Experts of a small language model: 128 experts in each of 8 layers, 4490 steps.
Below are experts of layer 2 (counted from 0) of a mixture-of-experts language model. Rows are named router (the router's row for the expert), gate (a neuron's input weights, with its number), up (a neuron's input weights, with its number), down (a neuron's output weights, with its number) and show model dimensions 0-127. Each number is 200 + 40 x the weight over its row's rms, rounded and kept within 0 to 999.
After each expert's rows: a language model's description of what the expert responds to; "raises" lists some tokens whose logits its average output raises strongly, later layers aside. This comes from a sample of Wikipedia text that the model never trained on.

# expert 63
router,122,201,200,173,200,179,202,132,339,185,204,188,157,199,205,188,196,210,194,183,219,162,232,167,242,262,215,241,168,148,197,178,251,169,177,200,194,139,199,202,287,207,122,211,136,190,212,213,212,167,202,216,240,269,176,207,277,213,225,159,144,191,168,194,137,235,202,182,237,263,198,280,144,267,169,304,218,174,120,189,207,211,173,191,229,201,231,139,198,237,151,175,181,249,178,243,216,186,189,170,160,153,204,197,189,235,145,155,209,222,187,185,281,186,242,247,241,207,138,226,187,187,96,178,207,162,268,207
gate2,140,222,197,249,185,133,203,246,223,226,158,156,251,198,137,197,180,246,251,206,199,142,185,225,219,97,267,175,158,260,261,226,214,176,202,117,241,174,236,237,221,137,207,155,235,203,272,128,149,202,181,168,192,237,177,142,182,223,233,239,142,151,242,150,200,191,125,236,168,197,104,270,163,189,136,115,116,199,198,176,198,204,224,177,169,197,133,198,233,196,220,131,231,219,186,166,182,186,221,209,139,215,219,200,203,206,241,214,211,234,209,199,262,235,173,194,193,195,236,272,185,263,197,153,214,198,269,170
up2,268,187,188,215,209,227,269,182,259,211,170,163,177,214,203,251,209,231,185,263,162,220,159,224,195,187,238,210,231,148,280,166,274,210,237,98,219,146,226,209,297,181,299,239,139,215,171,164,185,270,213,208,134,167,195,231,178,168,121,194,124,171,249,173,243,144,193,220,209,135,198,176,171,173,181,115,218,173,273,184,243,172,176,152,232,250,230,222,204,246,213,181,202,189,191,176,211,173,240,233,191,181,236,234,167,183,181,187,201,211,187,264,235,171,118,174,161,194,178,157,134,255,225,222,195,265,195,272
down2,207,200,182,281,217,182,185,221,155,177,217,235,167,131,194,225,181,253,212,154,138,194,204,148,205,219,192,243,192,240,222,206,146,196,250,166,231,179,203,234,249,191,305,127,184,229,246,146,256,224,227,159,203,221,171,129,199,195,123,235,222,216,185,212,77,135,243,219,236,127,220,193,214,207,191,185,96,196,175,172,199,206,184,207,278,174,181,231,247,238,162,155,173,213,135,226,183,238,177,247,192,156,253,215,222,174,206,204,148,241,254,156,183,190,238,213,86,207,224,171,229,136,176,236,197,288,195,173
gate3,207,186,227,139,251,217,169,205,238,197,198,172,252,173,179,208,116,152,253,214,266,233,139,199,175,249,211,286,199,186,255,149,248,170,173,205,192,163,191,216,168,130,251,272,247,164,134,135,209,206,254,192,214,213,228,204,208,171,234,193,173,167,247,186,237,139,155,205,201,239,209,204,168,187,224,219,240,169,174,216,204,220,133,228,212,216,222,235,149,241,212,250,235,172,250,187,236,203,160,219,249,234,201,144,265,163,128,203,199,186,212,226,207,213,231,275,255,238,68,280,196,234,244,290,249,156,229,144
up3,269,196,190,253,204,240,178,220,188,179,201,144,117,254,211,176,229,157,214,140,179,191,197,229,247,173,229,244,272,207,148,206,231,173,197,205,225,257,61,171,174,238,190,192,147,214,170,162,164,179,96,165,201,214,169,201,152,207,300,176,203,181,179,230,266,180,109,202,208,160,265,252,160,242,215,152,194,230,205,193,218,219,198,180,194,225,138,201,114,214,154,212,159,225,135,188,180,179,210,211,148,186,189,155,139,193,206,166,201,120,111,158,144,221,251,232,221,183,195,132,244,147,204,203,182,185,199,212
down3,161,142,250,146,155,150,206,272,189,178,192,201,204,235,229,193,180,207,226,188,174,199,232,236,170,159,135,177,214,171,151,145,173,219,232,215,175,231,217,240,127,95,189,175,206,177,200,137,170,215,205,162,311,217,242,179,290,181,149,174,131,203,180,157,229,174,206,156,260,246,168,192,216,178,175,211,173,272,156,217,167,215,257,166,196,221,258,211,232,190,218,204,184,268,241,169,220,267,200,264,258,190,216,193,289,148,188,119,225,259,230,234,234,172,202,185,207,195,169,210,211,211,241,180,323,148,241,218
It responds to: Final year digits. Last digit of four-digit years, especially birth dates and date ranges in infoboxes and tables, e.g. 1890, 1983, 2023.
raises: "\n", ";", " |", ".", ",", " ("

# expert 39
router,258,266,182,259,137,146,189,159,217,171,204,186,245,183,140,246,152,185,203,157,269,226,208,149,208,200,243,152,236,196,289,216,172,195,154,173,195,174,181,231,209,179,177,256,137,195,143,141,219,177,156,196,263,265,144,231,246,216,224,232,169,175,135,164,251,200,208,303,178,216,103,167,229,191,207,244,242,159,167,218,220,183,181,134,155,153,194,143,228,315,192,208,240,205,188,186,167,185,134,187,216,166,170,194,119,179,185,202,174,187,222,215,250,192,278,182,163,174,214,251,134,173,194,132,206,197,189,214
gate6,242,179,150,218,291,206,220,189,291,197,120,117,280,208,156,211,216,147,173,246,175,166,141,210,253,266,211,241,134,215,194,229,206,263,190,124,258,161,231,179,252,218,200,178,222,175,157,157,245,149,172,208,231,164,224,198,218,177,213,90,169,182,228,217,210,224,239,217,208,267,208,157,201,193,234,219,164,285,218,214,202,199,165,145,246,252,240,180,238,203,213,186,208,174,159,115,178,273,226,220,176,223,143,219,236,179,134,123,238,209,193,262,170,235,270,258,187,207,237,195,218,157,167,192,193,198,189,205
up6,157,272,196,239,255,172,144,217,200,180,285,272,209,208,145,231,216,137,119,159,219,148,226,175,190,272,223,243,195,213,239,182,158,244,143,199,244,119,268,197,160,198,250,217,164,231,184,220,254,170,176,213,203,256,177,174,184,157,254,158,158,188,215,189,190,215,190,137,158,293,166,199,238,181,265,164,169,258,222,197,212,138,160,189,178,157,155,172,210,227,239,235,212,208,157,100,180,281,155,225,189,234,189,219,213,205,99,197,218,229,156,229,173,185,281,191,169,192,231,186,198,166,232,152,192,135,166,209
down6,270,240,244,214,279,285,292,220,216,182,265,190,181,210,123,201,231,316,216,240,191,199,211,191,180,170,199,172,160,175,220,134,251,133,221,112,248,181,172,241,217,251,219,249,197,179,267,248,161,229,220,224,202,215,215,181,238,170,190,132,244,192,224,221,173,198,200,210,185,249,273,232,133,271,170,152,212,265,232,208,232,176,184,198,212,243,268,171,161,210,119,187,234,218,231,198,216,172,168,236,154,231,202,205,241,188,118,217,249,210,214,211,213,166,180,219,192,260,270,180,260,226,156,208,232,153,222,242
gate7,138,187,227,265,117,146,178,208,167,198,252,239,168,148,170,234,227,201,126,288,261,192,195,144,216,188,203,202,141,233,187,133,272,201,169,180,110,219,117,170,213,173,130,208,130,245,216,230,236,242,197,148,183,198,210,170,201,215,195,184,187,150,220,284,241,227,154,198,205,245,185,196,216,193,224,223,268,130,285,228,190,159,239,177,195,198,227,168,189,183,197,205,203,166,129,183,149,211,165,159,198,64,209,170,184,223,239,224,166,212,232,216,179,186,128,194,210,199,197,194,129,226,161,222,221,151,168,253
up7,196,187,169,127,211,205,172,229,303,138,245,246,219,192,205,176,236,224,179,189,174,210,206,252,197,212,278,179,119,241,202,235,149,211,195,183,188,235,230,181,205,153,243,182,239,214,132,209,171,195,155,189,278,123,198,195,106,260,224,208,265,203,227,237,197,182,222,157,190,194,201,161,115,185,206,248,242,185,183,234,168,223,230,218,175,195,255,229,198,252,256,204,188,113,206,280,150,159,202,179,95,257,167,195,255,305,154,181,174,189,202,166,226,153,160,213,186,144,189,160,251,186,145,195,175,172,160,153
down7,201,217,225,180,160,163,208,187,207,193,251,215,124,188,191,194,288,145,202,230,262,203,159,217,237,241,303,240,201,227,182,227,184,125,142,191,209,207,163,189,206,156,234,229,185,182,202,212,215,194,240,200,238,231,216,221,203,173,175,199,231,260,189,266,224,219,218,226,262,289,266,152,180,178,131,169,222,197,173,215,243,178,219,239,171,272,214,254,194,247,204,194,201,214,198,118,161,220,148,226,117,216,195,271,178,318,162,158,172,178,205,136,194,244,169,179,222,191,200,225,138,190,240,209,166,269,140,321
It responds to: Leading digit two. The first digit of a multi-digit number, almost always 2 opening years like 2013 or 2009, also scores, page ranges and table figures.
raises: "nd", "erry", "0", "arth", "ship"

# expert 16
router,188,165,162,164,178,180,231,158,230,136,195,155,249,257,190,228,115,175,219,168,183,245,211,202,208,179,187,176,223,194,187,235,213,184,195,231,178,217,149,254,257,242,198,191,132,217,218,221,223,212,239,268,159,217,199,188,193,205,186,99,157,151,189,245,249,174,247,193,129,226,208,206,243,214,200,243,281,96,160,209,218,183,209,205,216,297,113,164,176,264,207,182,225,178,168,236,247,145,172,171,183,192,224,130,214,204,218,211,215,217,127,208,185,185,270,241,264,198,167,212,194,241,177,159,321,148,174,293
gate0,170,224,166,179,184,238,257,186,221,194,200,147,196,192,179,243,164,242,224,168,211,225,165,261,283,161,219,211,234,216,224,204,244,266,217,231,187,193,160,234,230,284,270,140,208,190,159,185,191,249,220,234,178,260,234,176,198,191,130,152,141,225,224,193,184,189,181,128,180,150,288,204,165,260,213,216,301,177,191,256,189,218,238,210,209,273,178,205,233,168,151,171,131,157,236,215,285,227,173,144,124,174,212,219,204,244,248,174,248,244,154,96,210,181,199,197,174,170,174,263,233,202,170,191,144,203,249,279
up0,221,154,164,232,196,250,214,181,259,222,170,181,260,200,229,195,195,136,167,198,247,211,209,137,214,200,133,222,226,232,273,205,196,180,207,202,228,193,213,204,216,146,251,204,85,142,187,197,193,175,185,197,212,166,161,173,231,203,208,178,225,204,105,178,163,211,254,188,156,143,189,208,199,276,145,198,284,195,206,163,240,157,241,215,204,126,201,225,153,208,195,121,183,166,132,288,206,190,207,152,178,266,194,313,218,199,179,184,164,162,185,178,157,177,184,297,202,254,238,197,228,107,244,142,258,228,160,194
down0,259,283,217,244,191,245,220,181,230,226,183,173,235,198,155,194,186,256,191,162,188,212,164,284,253,246,238,173,157,220,170,178,167,197,221,255,156,180,265,168,236,270,244,145,213,216,168,156,210,139,246,192,248,175,151,251,211,191,220,226,212,121,262,178,251,226,176,212,154,207,226,167,238,217,180,208,218,225,285,236,265,277,150,161,171,163,218,238,193,152,171,124,200,253,221,177,262,289,259,177,159,144,189,193,175,250,174,153,230,280,229,192,175,188,143,152,181,214,212,193,224,204,247,140,200,280,205,167
gate1,95,234,116,199,92,174,130,243,209,207,252,209,215,220,228,143,153,214,208,242,190,170,219,196,204,219,195,247,211,183,170,219,268,246,206,232,267,263,219,186,214,224,179,216,208,212,151,175,195,232,175,216,146,221,214,245,255,154,206,217,170,205,131,264,138,228,188,143,175,242,189,153,224,204,181,280,209,164,161,156,183,189,229,205,247,216,165,206,212,193,283,215,139,237,174,172,174,185,179,97,194,113,226,194,198,205,233,174,191,217,282,133,134,182,199,168,277,201,163,195,167,245,170,115,177,151,205,197
up1,212,90,228,223,145,152,209,156,193,182,201,259,216,223,192,198,242,262,218,168,218,144,237,251,169,264,183,232,225,189,193,157,185,171,180,249,210,136,157,210,194,169,239,215,259,207,219,211,182,238,222,217,222,144,186,188,138,234,155,159,202,174,222,214,282,155,185,197,313,199,120,172,302,217,194,156,189,218,242,244,259,186,142,156,257,175,216,192,177,249,185,295,220,173,175,200,215,238,160,281,246,192,151,205,265,246,185,242,220,139,208,258,190,256,201,221,198,268,177,197,189,202,215,200,176,268,265,223
down1,178,168,233,210,269,238,223,193,193,176,165,185,299,339,277,235,158,194,223,205,140,168,215,197,237,165,205,261,169,182,240,236,216,302,250,183,219,162,184,197,183,215,174,229,168,153,225,107,199,181,183,172,163,210,208,248,196,189,194,204,183,178,179,189,209,177,235,245,146,199,239,225,168,174,212,270,222,165,193,251,145,190,148,213,252,267,134,197,83,209,232,163,207,165,191,113,178,171,187,217,173,194,255,186,228,105,190,221,208,193,211,180,240,187,262,198,214,254,202,145,191,152,191,235,131,218,204,240
It responds to: Mid-word letter pieces. Short mid-word pieces like ar, it, il, ell, ill inside longer or foreign words and names, such as guaranteed, penitentiary, Comarca.
raises: "-", ".", "/", "c", "'", "v"

# expert 45
router,166,228,184,229,183,196,246,204,202,172,171,217,215,168,223,208,216,188,173,186,198,236,243,224,273,270,213,222,256,185,223,221,266,196,275,154,179,229,222,197,278,124,206,213,184,221,187,254,132,145,205,198,163,199,195,278,132,189,217,179,183,164,136,235,222,146,179,245,295,262,190,264,203,206,213,221,236,143,229,222,151,237,191,216,209,234,192,150,198,197,86,196,199,190,185,295,207,244,139,186,190,146,222,183,265,214,135,186,148,269,178,209,195,189,280,171,285,276,155,184,151,210,193,189,210,117,193,189
gate1,217,230,202,205,154,199,207,203,189,258,213,228,200,217,267,162,264,264,196,250,178,192,111,178,138,244,243,181,204,145,254,245,234,274,231,190,234,193,216,167,220,113,159,147,194,227,210,145,188,207,187,215,223,142,215,215,106,253,272,163,142,213,215,223,181,159,191,153,198,178,244,227,179,182,171,237,160,187,204,223,162,261,228,221,165,223,233,152,193,175,147,218,125,199,155,253,206,192,208,143,246,189,234,220,282,93,222,244,163,222,125,194,230,127,207,193,234,217,238,282,158,201,217,236,162,143,152,172
up1,171,176,183,294,196,236,256,228,199,188,171,241,196,249,183,229,180,248,258,246,226,188,284,160,218,188,194,209,214,229,218,132,161,186,183,226,196,242,157,156,235,161,163,178,148,176,254,226,179,203,202,252,242,117,213,181,220,171,262,176,337,171,220,266,281,163,134,187,253,155,227,235,216,276,183,170,175,175,247,203,186,204,175,205,150,228,167,243,188,213,137,198,211,204,254,170,198,225,178,158,233,186,280,232,261,215,178,216,178,188,209,243,283,201,144,243,264,172,226,275,272,179,192,213,247,204,171,176
down1,249,159,234,172,193,203,269,205,161,234,209,207,198,227,224,203,184,262,246,139,167,246,119,224,211,160,167,188,195,188,176,218,200,231,257,190,250,183,265,297,181,285,200,225,213,223,130,219,97,269,238,212,174,196,221,169,214,195,160,185,194,187,263,210,212,225,237,317,215,180,211,210,189,206,201,221,226,244,194,224,203,179,139,180,207,188,239,252,193,162,212,154,218,257,195,208,203,193,230,229,143,224,225,201,198,237,276,195,173,252,182,242,218,180,329,221,191,270,199,95,202,207,263,268,197,174,133,240
gate2,227,255,151,262,225,208,204,189,228,216,183,277,192,179,169,193,296,226,239,237,229,156,180,260,190,170,198,208,181,232,255,248,167,194,224,169,182,202,196,289,208,193,208,187,167,230,294,220,240,245,120,209,117,188,214,253,222,183,122,141,177,253,158,207,195,185,214,269,301,279,178,221,218,173,235,140,197,242,247,173,202,249,232,210,184,255,159,198,101,203,119,244,198,244,210,232,210,214,237,146,198,189,184,266,211,308,140,232,212,172,168,166,193,156,209,217,215,251,196,196,174,195,207,166,216,186,187,202
up2,175,263,157,197,118,216,244,238,238,274,245,214,192,181,203,212,198,222,192,192,235,220,145,192,199,210,226,266,228,205,251,188,218,183,199,213,174,121,198,166,304,165,231,316,251,272,167,241,183,280,177,220,154,168,246,240,272,192,233,209,184,192,278,169,253,169,261,216,185,160,141,232,212,194,248,263,189,225,237,202,254,197,177,154,140,212,242,181,192,168,275,189,233,159,168,187,165,192,251,150,212,204,246,215,200,152,236,169,195,269,149,244,213,248,178,196,171,110,184,209,219,233,245,222,211,233,201,271
down2,216,215,236,211,241,225,168,179,132,152,163,191,258,186,272,174,183,174,243,127,145,241,242,195,227,249,136,202,230,197,193,307,229,168,208,215,184,242,102,149,208,200,134,128,145,108,197,161,271,173,212,213,218,197,174,213,223,189,240,183,195,229,183,155,163,181,229,194,238,225,214,154,138,223,267,240,202,271,191,190,154,227,174,182,302,271,152,195,202,248,86,210,171,219,216,260,203,164,184,180,219,180,208,256,196,159,229,228,187,188,228,157,169,169,219,273,211,203,253,204,160,196,197,160,198,214,213,140
It responds to: Relative and complement words. Function words like that, which, who, it, this, where, which introduce clauses or refer back, e.g. "held that", "laws that".
raises: " |", " it", " they", ",", " is", " the"

# expert 11
router,157,311,168,224,183,210,235,211,220,203,209,182,179,180,189,115,174,183,233,180,177,219,154,237,218,181,239,217,189,200,251,226,251,217,173,145,159,174,211,227,206,229,174,163,248,246,223,167,200,142,210,206,255,251,220,239,277,315,167,202,158,127,175,195,209,227,173,227,246,212,188,262,250,207,193,244,221,156,85,227,241,148,207,173,211,206,170,194,212,200,198,223,259,250,220,215,219,205,148,180,186,173,128,212,222,148,216,136,111,177,158,221,270,266,212,229,286,238,229,231,205,206,159,123,209,228,121,231
gate0,226,219,182,128,154,200,276,260,256,219,246,265,165,195,160,188,186,212,185,193,180,170,186,216,205,202,187,186,150,200,207,178,125,264,145,202,131,198,256,240,164,189,194,177,221,196,119,107,189,141,209,216,222,216,222,161,186,170,148,298,178,154,251,220,212,271,165,213,267,183,311,196,179,187,261,269,298,223,155,244,184,208,177,247,214,225,220,183,193,163,220,250,185,202,184,174,252,176,209,158,207,219,176,172,244,245,195,144,187,294,198,176,173,222,186,240,196,174,176,197,234,255,115,180,149,236,155,194
up0,254,215,105,250,256,195,226,164,239,214,194,100,246,237,262,172,268,238,231,243,168,150,225,128,175,191,176,217,260,141,227,155,193,192,218,197,251,125,237,195,268,184,249,220,149,148,218,226,274,274,194,232,181,177,203,253,292,203,171,120,210,210,151,179,200,164,222,210,120,178,156,205,171,210,184,198,138,197,168,128,243,206,197,159,242,201,180,184,166,178,172,116,196,149,174,194,167,203,240,152,209,195,247,231,240,245,260,203,198,188,192,157,189,234,232,243,209,202,239,199,192,212,280,191,255,233,196,157
down0,99,175,226,200,234,209,271,157,169,166,179,161,238,135,221,273,171,238,185,154,176,202,183,199,181,174,208,194,173,223,208,201,147,181,162,210,85,153,126,182,217,178,207,172,220,304,218,293,159,132,160,255,208,143,190,220,236,162,216,297,242,199,192,213,233,209,211,234,245,140,209,208,166,245,169,208,211,172,150,277,236,209,211,219,141,174,238,162,226,204,136,172,135,254,215,145,190,174,206,251,252,190,177,164,183,251,227,232,230,179,136,216,211,203,252,150,220,241,207,139,192,216,224,195,254,158,247,226
gate1,152,232,120,213,118,173,234,220,263,230,147,226,183,205,154,227,200,260,147,203,179,157,156,239,239,215,225,191,180,204,219,181,261,157,115,141,191,265,215,287,224,189,210,142,209,187,163,154,173,243,190,196,126,172,207,197,141,222,192,295,174,213,199,227,237,209,194,241,162,312,205,180,227,241,197,176,126,250,91,186,215,186,206,180,215,208,222,169,226,193,262,164,170,233,244,214,210,207,193,199,141,209,224,204,228,241,227,210,191,288,244,210,288,186,217,233,204,296,190,166,239,225,212,163,179,208,150,169
up1,194,198,218,208,184,190,214,246,114,127,189,190,278,251,209,222,271,195,205,217,181,165,254,212,286,235,152,203,196,217,211,185,194,89,239,191,204,220,160,152,250,157,210,202,186,269,240,233,258,188,177,189,233,190,239,126,243,164,200,251,214,269,200,161,190,212,171,167,140,203,148,138,241,189,224,214,281,100,259,168,219,195,233,169,146,204,252,240,242,261,200,212,293,213,200,174,193,174,215,219,269,195,180,190,235,139,137,213,234,151,186,227,149,203,177,189,211,180,110,169,203,170,246,210,250,257,195,202
down1,149,315,170,203,149,198,184,197,200,230,172,155,227,224,200,195,227,183,139,234,180,206,187,236,235,176,152,208,213,149,224,218,207,275,210,172,138,186,203,223,162,239,240,199,260,205,136,250,209,192,324,137,251,112,222,255,234,203,168,282,218,206,214,196,220,97,235,245,221,229,193,262,199,207,190,211,238,237,174,173,163,211,180,216,158,184,180,161,178,274,153,242,196,106,158,245,138,187,240,189,116,100,201,203,171,173,200,231,180,195,201,201,231,220,230,190,192,232,255,178,181,237,207,253,191,162,210,265
It responds to: Endings st, est, ast. Word-piece endings like st, est, ast, ost, ess, und inside words (instruction, domesticated, whilst), plus digits inside years and dates.
raises: "ages", "age", "aged", " of"

# expert 43
router,170,241,208,224,170,223,211,189,267,232,184,152,213,185,147,268,213,228,206,144,277,183,126,202,220,215,258,186,266,151,179,255,257,226,228,185,150,211,201,230,287,252,190,186,180,168,223,158,214,141,145,163,241,164,178,208,224,210,225,202,157,211,172,165,252,168,206,200,172,227,135,267,206,230,230,259,201,167,206,226,185,270,145,168,198,205,229,195,271,196,212,225,211,222,167,249,152,74,110,184,163,168,145,194,187,130,151,139,195,213,210,164,259,257,224,232,240,254,219,266,153,260,194,150,175,185,162,192
gate1,123,186,175,155,162,161,219,199,202,223,232,189,225,222,197,250,224,231,216,196,278,169,151,169,299,187,169,219,261,177,250,237,203,232,208,226,130,207,263,221,219,271,255,190,178,265,201,194,218,163,156,234,264,177,212,191,171,145,210,229,221,211,212,220,219,227,194,217,161,256,177,135,202,201,207,209,162,258,272,239,228,164,173,180,193,160,232,186,213,238,272,205,206,237,149,173,238,195,83,163,206,164,158,223,213,152,176,188,209,209,178,170,216,208,148,160,217,255,251,198,149,292,218,78,200,167,122,119
up1,215,190,175,282,184,205,184,195,193,196,194,229,189,150,135,185,192,184,226,261,135,287,148,240,162,217,167,225,219,206,205,129,230,165,178,241,203,216,175,190,256,74,224,140,238,266,141,197,182,186,193,203,232,182,236,197,219,207,184,234,192,164,218,194,246,145,193,247,234,164,134,294,246,225,235,203,301,100,151,218,216,201,221,226,215,217,238,285,163,173,171,209,207,220,239,193,184,266,239,206,204,228,171,242,192,200,219,279,183,175,228,161,177,224,128,247,174,271,187,151,188,148,220,173,163,251,267,196
down1,214,284,211,185,193,285,204,140,175,236,221,103,222,201,209,195,120,240,194,175,182,189,228,180,144,204,272,174,196,164,289,135,164,214,211,239,245,247,182,201,172,180,154,212,169,190,211,220,208,194,173,196,170,186,132,330,259,198,205,212,294,223,256,236,181,192,196,244,179,201,193,175,196,259,243,251,242,172,155,217,198,273,215,213,231,185,139,207,208,218,221,139,170,236,205,241,207,182,191,238,195,199,179,157,166,156,120,252,199,256,145,255,208,143,273,203,144,165,183,146,146,250,166,225,217,150,187,223
gate2,118,209,220,204,177,193,134,167,262,248,229,215,233,160,188,214,192,234,229,240,226,171,108,224,199,218,224,221,153,200,228,212,266,183,156,237,185,216,249,227,263,194,229,246,205,308,275,206,216,181,147,264,185,196,240,183,261,182,203,218,245,277,195,139,164,181,167,231,203,236,188,258,215,218,211,311,171,189,177,186,230,232,269,219,109,217,156,176,217,220,227,168,265,198,203,74,223,246,164,174,185,246,170,156,218,209,219,168,120,227,178,184,211,254,224,226,205,166,171,164,145,186,159,234,237,163,171,203
up2,196,169,174,329,166,176,236,234,228,190,203,192,185,196,158,209,233,199,159,227,204,202,168,201,222,253,195,203,291,320,241,163,201,200,221,170,171,250,159,168,222,214,145,294,171,204,160,170,183,176,179,149,226,124,168,238,165,181,164,193,245,162,227,201,183,89,216,271,215,220,190,186,196,209,260,246,146,205,256,168,259,150,155,197,184,203,163,219,172,165,219,265,195,211,141,174,228,150,214,239,182,270,231,215,210,190,166,240,258,203,169,254,214,236,157,177,139,164,147,166,178,193,218,172,239,303,167,208
down2,227,246,224,207,143,196,225,172,107,177,235,217,285,178,209,178,181,176,161,154,194,232,218,208,274,243,154,199,257,181,232,163,200,222,207,227,220,192,169,142,192,192,205,178,195,205,222,162,220,208,154,199,214,178,119,191,143,272,55,197,187,212,243,116,261,218,221,196,188,158,272,197,102,242,183,245,139,264,222,131,193,212,200,243,312,224,167,230,218,202,199,219,156,195,185,232,205,274,207,229,223,189,186,149,227,159,211,178,270,187,128,181,189,139,196,202,213,194,201,190,182,225,174,184,118,159,220,167
It responds to: Ordinals and rank words. Ordinal and ranking words like first, second, only, last, final, part, number after the/his, plus suffix pieces like ation, ond.
raises: " of", ";", " with", ",", " between", " at"

# expert 24
router,148,207,171,233,186,170,210,206,234,271,246,129,247,183,178,249,187,292,225,157,209,182,186,215,235,178,281,200,241,170,190,238,225,203,216,210,167,182,252,209,265,223,147,222,199,221,204,196,164,149,233,247,137,168,154,236,169,260,130,210,167,201,144,172,156,136,157,214,180,239,166,207,285,263,136,268,210,180,202,210,182,213,163,212,173,169,266,103,234,196,188,206,159,242,143,264,190,135,171,189,136,167,224,156,200,194,187,262,127,209,220,194,214,317,207,150,221,184,213,231,177,213,171,160,207,129,195,240
gate37,184,196,197,218,202,174,226,203,243,232,229,204,193,228,169,244,205,152,152,203,182,198,207,152,218,219,108,224,239,189,242,260,206,206,242,229,244,227,263,228,227,229,140,195,189,209,137,169,125,192,220,127,174,152,278,169,271,142,208,210,163,218,169,215,212,246,135,177,197,272,231,174,185,228,151,284,259,194,239,186,210,227,149,144,216,193,200,158,171,146,216,263,185,219,189,251,144,177,225,126,201,219,215,134,214,192,229,226,261,222,202,197,203,273,189,239,106,236,212,206,261,230,199,175,192,131,248,334
up37,188,188,184,218,185,222,246,234,175,207,195,201,242,234,145,224,157,196,206,220,189,250,165,262,244,236,227,178,226,163,147,193,157,248,165,163,295,244,134,167,274,135,196,203,222,275,172,278,177,227,240,181,162,244,193,222,218,246,192,215,209,212,237,164,182,168,270,223,185,208,271,220,218,262,201,241,115,208,196,228,167,159,128,209,213,262,173,192,212,168,169,236,260,229,158,125,225,120,232,202,223,210,247,90,205,188,183,234,179,239,225,242,224,175,172,174,249,289,238,120,155,161,199,193,174,237,214,270
down37,265,197,207,126,129,215,257,141,201,188,123,212,143,199,272,167,248,199,340,206,212,185,257,206,207,225,263,240,145,193,260,225,209,166,213,231,240,163,96,175,223,233,160,140,166,279,191,194,271,230,230,239,193,189,182,171,216,149,167,173,253,165,194,182,189,190,190,204,225,200,197,209,242,163,133,156,157,89,205,191,239,182,225,195,182,163,221,218,187,201,309,222,171,239,178,172,157,230,206,200,181,182,133,221,200,215,242,232,271,211,156,212,253,218,199,225,198,190,229,140,246,208,235,217,221,221,178,180
gate38,158,171,158,168,150,248,222,172,177,190,246,227,202,172,178,247,197,257,211,193,176,190,204,216,202,203,147,229,241,261,200,182,244,187,180,140,162,244,207,315,231,187,163,299,168,204,210,123,225,190,170,154,229,168,165,219,202,222,181,250,220,203,188,232,247,123,222,339,179,201,227,152,185,230,198,240,178,220,199,247,218,182,198,140,239,173,264,144,257,131,218,204,240,208,243,231,252,287,171,169,145,193,228,224,189,143,126,205,168,223,178,207,162,163,161,202,197,266,255,183,219,240,142,192,236,112,219,210
up38,156,190,148,243,180,216,163,200,228,238,220,243,228,194,135,233,226,268,235,218,197,229,192,269,247,235,154,248,212,258,173,195,148,193,274,207,265,253,275,215,252,200,196,217,184,246,243,129,161,217,146,238,198,170,125,249,256,232,246,186,219,214,184,167,240,182,211,277,215,177,168,159,277,225,204,195,249,200,84,211,160,220,193,149,210,257,173,220,241,225,233,214,158,151,199,169,241,257,180,183,127,201,169,159,252,152,140,116,243,163,222,187,227,194,174,198,121,186,219,179,188,221,209,205,227,169,266,139
down38,174,117,181,196,250,188,216,239,192,292,231,206,247,239,123,131,231,197,191,210,168,212,211,128,218,313,178,195,202,235,173,202,200,193,200,181,217,195,172,234,234,223,232,112,188,244,216,211,207,158,187,152,212,128,142,277,191,180,208,256,171,276,239,169,215,195,178,219,188,203,245,240,263,197,227,157,243,223,166,209,243,235,208,226,205,177,221,206,141,129,136,260,197,158,191,189,257,223,208,233,127,214,198,163,205,292,212,258,242,259,264,230,160,208,196,203,202,241,219,163,178,210,229,172,249,172,257,88
It responds to: Time and period nouns. Nouns for time spans and dates after articles or numbers, such as time, year, season, day, war, June, October, plus percent signs.
raises: ".", ",", " with", "\n"